config.toml
n_layer = 8
d_expert = 192
moe_layers = [0, 1, 2, 3, 4, 5, 6, 7]
beta1 = 0.95
steps = 3046
dataset = "wikipedia_en"
Below are experts of layer 3 (counted from 0) of a mixture-of-experts language model. Rows are named router (the router's row for the expert) and show model dimensions 0-255. Each number is 500 + 25 x the weight over its row's rms, rounded and kept within 0 to 999. Numbers have three digits each.
After each expert's rows: "comes after" lists some tokens at least twice as common just before its tokens as in all text. This comes from a sample of Wikipedia text that the model never trained on. Tokens count by the router's weight.

# expert 2
router:466447483509494492460502509503535521492495514524495550551484514469478499495493511500489476565502472476500507491462506527524461480494527489474487542517490494536449458538522529491519481509422524498496419487522462537518552507514478517500502521512554518477545525475508503505515527547505463445512496523472508469496497492485477512512517496481489473507489520502495513526517508515566494486483485482477433519524479494492493503510462529495497473551493528514516495512553511501478496514460550518550486516470502473468515535498526508494517511495484503513511511507486457445522521489451501498508509499495519490514523487489510503514505514522481501506526535510553552492530491502490491495483520461506483496469479521515491481465500501503467494514505524475523469537548522487444475522494533
comes after: "'", " of", " in", " on", " at", " with"

# expert 4
router:494481493438555498474469503507518510522520457521536535517546513450488498508502506515441498484443492503509509489509489542514472495506478549472494511514497564527485484489519532472492504492487482497502496550520482540550487517513507552505468526510523500438477519509524506481528525538504492507496488509494542497542527479458533495547498470545515510458468501498533519528536480496554546470497535509487496534523473476534485516507473516529508525508483509534568489468509489491458486506483537515528460500497509445487520502516477456532509489496455498514534520491503485450550510539500531510471508494510500479494492532538512530517478475490488518478524530503501501556490520502509493448499502501483509479495476501460507523498493519486465498481531485502497496506518464475501498524536486
comes after: " (", "-", " ", "'", " \"", "("

# expert 31
router:435513491488485498500486516542530477466519491470526481519461489472502544530486490490538501533512484490517477507486495527518502463514493497490518542567504495489477488468502485499494497429469482486478473484498471501544490571536488507482484509535536458532513501542510518459501501531450514482554480536513526488471518483481513491479515494539501489523491507465525505429523458516493507504520496481486527468519452508527474495434490485536530468505467484501507508531483485491499484529517474529499458521501472497475487545480492484552515553522489528495504495530552476514525537515531493500500502471501524465481522461463489423514493512522527525467506488505508506464505498476507490495500511515487473493460494463484488493511467509520488471507529482513516496469528475499501478502542527
comes after: " |", "|", " was", " first", " is", " be"

# expert 16
router:480504480476505509482471502515544514503537468494535505494499506496475510474495444503500505520485497471517548521511497451522523476563528556476513509507491526502485497506512524498516487474479484506476463538500492501497487520546542522499467469512553489544515488485520501478535523507467485498498498525528502477549522484493495480509497479540502486500476506493524538459579502466524549472507533498486507527515489510529480493503509501525496503504461534481551506510478476469458483498478484507529488510480510465502511563486470501532500506561519534509541492518524488504522513505467498530510543446488483483469483496478517486551463484547471537471522502496481492510485497455542465471439534504487503466510487464500460509466471533536488476486487489480519449472510474461505482522498490
comes after: " was", " is", " were", " are", " be", " It"

# expert 20
router:464431469470494535471460511516540511479469486487467514498512534494500497490518427471520492552468504495510516471487492435524511480512535537497507520524506489539481472533516500503520493474432490526516464533506481512510532523521522502505476450522522512506528489490493535476515529520455470459520488506499513482452509486491499492500491491490486473533495524489517435504521462567473483506526509468482504498469484483509488476458478510503513444491487529508522471548523557481514508517479495482502479518444479492477505522511534480482521491542454527487516519513499468461524492496495504505494511453473517473510489492454535492535472479539493508493526526476532521513510512467531469499519458483502491482481478463483482494503516510537485472490482521539512463503508468478473473507531501
comes after: " |", ",", ":", ";", " by", "a"

# expert 6
router:474512491465488518479475523513509537481459475515492525525522514504503481499490485472523460528495530503519522447504492494536489477478518532493515482504504474500468486538503523520509499453504510525519524506519488503528503489508482533559469486500496498518518520499535511477509495493463502460506513511526498486492522491514491485511513492482471454552517509471531474491531512529485462512509534462501461463457491506524487472483475493510489438463441470463489489528512512503481515496513524492511439502494472474476515517539568498514525512502460518446526533486484493506498547497505516502496516468473492462529508509467481490538496481516522508489541515507544526476488481442542494539508456486514466452477471438496479537463512524540495478482485496508529437487490466440485486542521487
comes after: ".", "In", " in", " In", " November", " August"

# expert 24
router:462424465460496525478473516518528512480472480483485521504505541490506483507512443470514480553465497495521499479491503444530498472515529532500508525513508490538480471522512501516520487477441490529513473535510487519521527520519516504510480455528524512499529496498506530477511527516454464462516488503508512487463507477490500497509492477491493467532495526486517442497520462560471477492539519462485508490470484481516489476475480513507506442479479524513520468550520538478511502515479494466511474516439480489483514530508542470467518495543450530488509510518481468453525510501491505503509516452480515469505490465458530490527475469529492514487529536491525537517504498461525464497501465479482489481477471456474479481497508512531479473479493513541511459483509475478465471499533508
comes after: " |", ",", ":", ";", "|", " of"

# expert 17
router:457484455470478464484518539518524516467467486494511550564499533513494499511500540465476499519512484493496484498514466533508528471524506512455518493495463498497482490469542506527530508451451494563489520481498496499528513533526504522531470521505502489480529504500494501477480495506445501475501487458479513476459497486484500469471448473516528466525484511471514491475553558525498492505507508487455460507507506510519459453540501489495503480506471470504477499463512517513485506509492559461496492515510476476483513525515499458541525535498508508481516496511520492498505554485508532559456535474501477484514494484481530498502467493477515512489510516485524547490492492485533502466500498469513475464476427516494512535459492502554460476502536526527505490513510508454472477476508536
comes after: " the", " a", " The", " his", "==", " their"

# expert 19
router:483479490452515472450461526522480505492504485484491526496519510457508521493499494474493479505474479477494490466498496493549477477498521507443512527490512520570471491472500502504530512502465481510520463516517507515525552546504529544500483484558534505458498518536526559497494489504508472498502492461536502486472506475481521472492506502496492462508491511512497528489510487540490489547521477467463485528505479465523480466514486519507498492520503495513585472514540559494513479547462541471536465525490439490458516540500514493517510522503520512520501522497480484476496523533486499507494503458443477483495510474511497485528484470512452511477544494511508488525462508458557485511462464485483511480498502477427483469477509543507487502481486512501512503468510481496480494535493501
comes after: "\n", " of", " by", " for", "    ", "\""

# expert 0
router:483486513496518479484522506516477492483495424496492533493486534482484526473504509478527462522464505470511493502507502494521502475499513564498496519507485554498463502491521491489523486499424464491533443544557502499515550547529499507503469505524516478473508522532477502486489519527526465496508464452510519496505514490455542491521517535480501462491532538495515499484499508516478490538480549482499485476454449435537492497488497517522495460545513498489521469512517530488488506542488531503484472514449501497446541510498518475479517498479503513470537514496452490487503504550493502506509493479464511489479482463518497515484490485528480518508529507474479502519493520491535504505480487459470517447490487474461487510461481537500497470499448516535534510506506474462486459504497552
comes after: "\n", ")", " Al", " al", " co", "\""

# expert 22
router:458422468465499529475469519517538512483476482484468525508508534497504471502516435481522477553473505498510505479491498450527506473516538531493515531524501495545480465525512500509522489477433488524516460543521482515515531522516526494512478447525527511506528490504490529477506524508455470457522485499497519485466508479495506497513481477485495479532483529489514446501516465542472470500537502465485498497473481484516482479486481521506499450496478517507521470552520532479509485519477498475509475516437477492472511530500538472472520489538467525487517518520486466455527503487487502505516512448477510471499476477465523499524469473534480513494530529488536524512504515459530463498497480476504487478480472459474482477493510512536483466487487515542517464462507472480464475497529508
comes after: " |", ":", " of", ";", " by", " –"

# expert 8
router:490475509515506537468494509534509512481448520466469535480498535449510471492481542502480500497401493484517518497473492513519538498536542485440494530474505489515473462453501515487521451530506514521533494475523493505506466512542510547506486558509537499487531499550494502498522507535467507484494488503506517493511522503507542492549483479499528489468545520528493482491517555487535515515516476452514476515507500476532491483491467522526493449492531523532535482484508484502510481546479488490501472541491498487475545503531531480536485513475514502473493527516484521480508492513506511520547506488445524487484517515468543535498446479474445504510499481497500521512503508508510446485486492513492488512498514517435477486466496539502485485494464512474517476492485485512475493493551492
comes after: "-", " ", " E", " S", " D", " F"

# expert 18
router:469457474480555508492491519527503508476496491489541522519518520508481468498555506496502484557488477460514483457513501511494504489503510525491495500493498518565486492516516558511509505460486483506512467547507470496524493506514497495534479484527596495520523507514506498486522517524488568486519421460474516464483505479484511501542506494477508470548465493505521478498512497493510497512487528481513487507480475506547496476484493512508493511466482519532493451442497527498506512478454513504519493515459488479485511529499533492475507478501507512494497493508514503473488555499532494552494492492501504491488490530503483464556471489517504509478569503508470514512500529453550471504500483459479509480452512489466480473458517524524470439492503492526500462471486508501437474512521504
comes after: ")", ".", " ", " =", "==", " 0"

# expert 25
router:499526442517502495464486528510506539486489500537546497532511510466502456529525466494449500513498543499558492494501487505499471474512491499486508488495499536499445487481507488502509488468502461522459503562517504502514482502526515523535462511504506469488507520500492560496513524514504549524520494493534513478521524470475537470486483483503532478523461499509530515500546495507551532506478494485479489487437493494512502499498478511532487481545490510495516480510504504470498534502483484526512489513466486502519504562511529505465533522525533537475552501529527448513494550463469504520471539487508481482462508500518540475529461467511458559519533480513478515454520517473493479518490496479480499464493512472502496478501486551525485470486521516496495439536516443492492464520525517
comes after: ",", " as", ".", " was", " is", " and"

# expert 1
router:510517491501530486454492509524504543474503477492526519512553525479492483492504517489439502521482470509484491476489469485521455491502503555470499489483443529516473469495487553504500499475483487516495515545513472543546541488517547520531506507515513503450483525462512517483472536540509512496513473502484523480518526518492537516496532482511498491511524520500500498472516505473484495454523507500480507528463482497542447497493505538519543519507481448495527495484503497514494526467492526514522492511535499441517523514524500461537578521474475496518513503504497476510550509562507500509514501506509507507460495489527501527481457516484455530482500507510531477521431468521500514435505513524475519476474442493463507534475502510504457494523518531538514501508521478503504478476545520
comes after: "-", " (", " ", " \"", " 3", " St"

# expert 29
router:495458487479524459482485515515505486460485519501470515491474522496507486475531506485501489501472475510511489527534459503515538503496524508433554525515519532510507470486538483469521471446460508550473518569502504503510534528518522498523488485531521475485517488527478504479486511499475508521515506440481522485500523508425543458525459514504543464499488496497519476485512540496535484488509504487507466495502503457529485498522497508537536547466535518533502481471480521537497512483489541524516470507503491497504498486520484458478496492499520486504512501507491455499512510453520520541481525508510543466510520458490514498499475497478504484500499527490558536545487538502543492450473517492520475461479456522482501512526525542515460470496517497522523488512545473525483483557528526
comes after: " the", " a", " The", " A", "The", "A"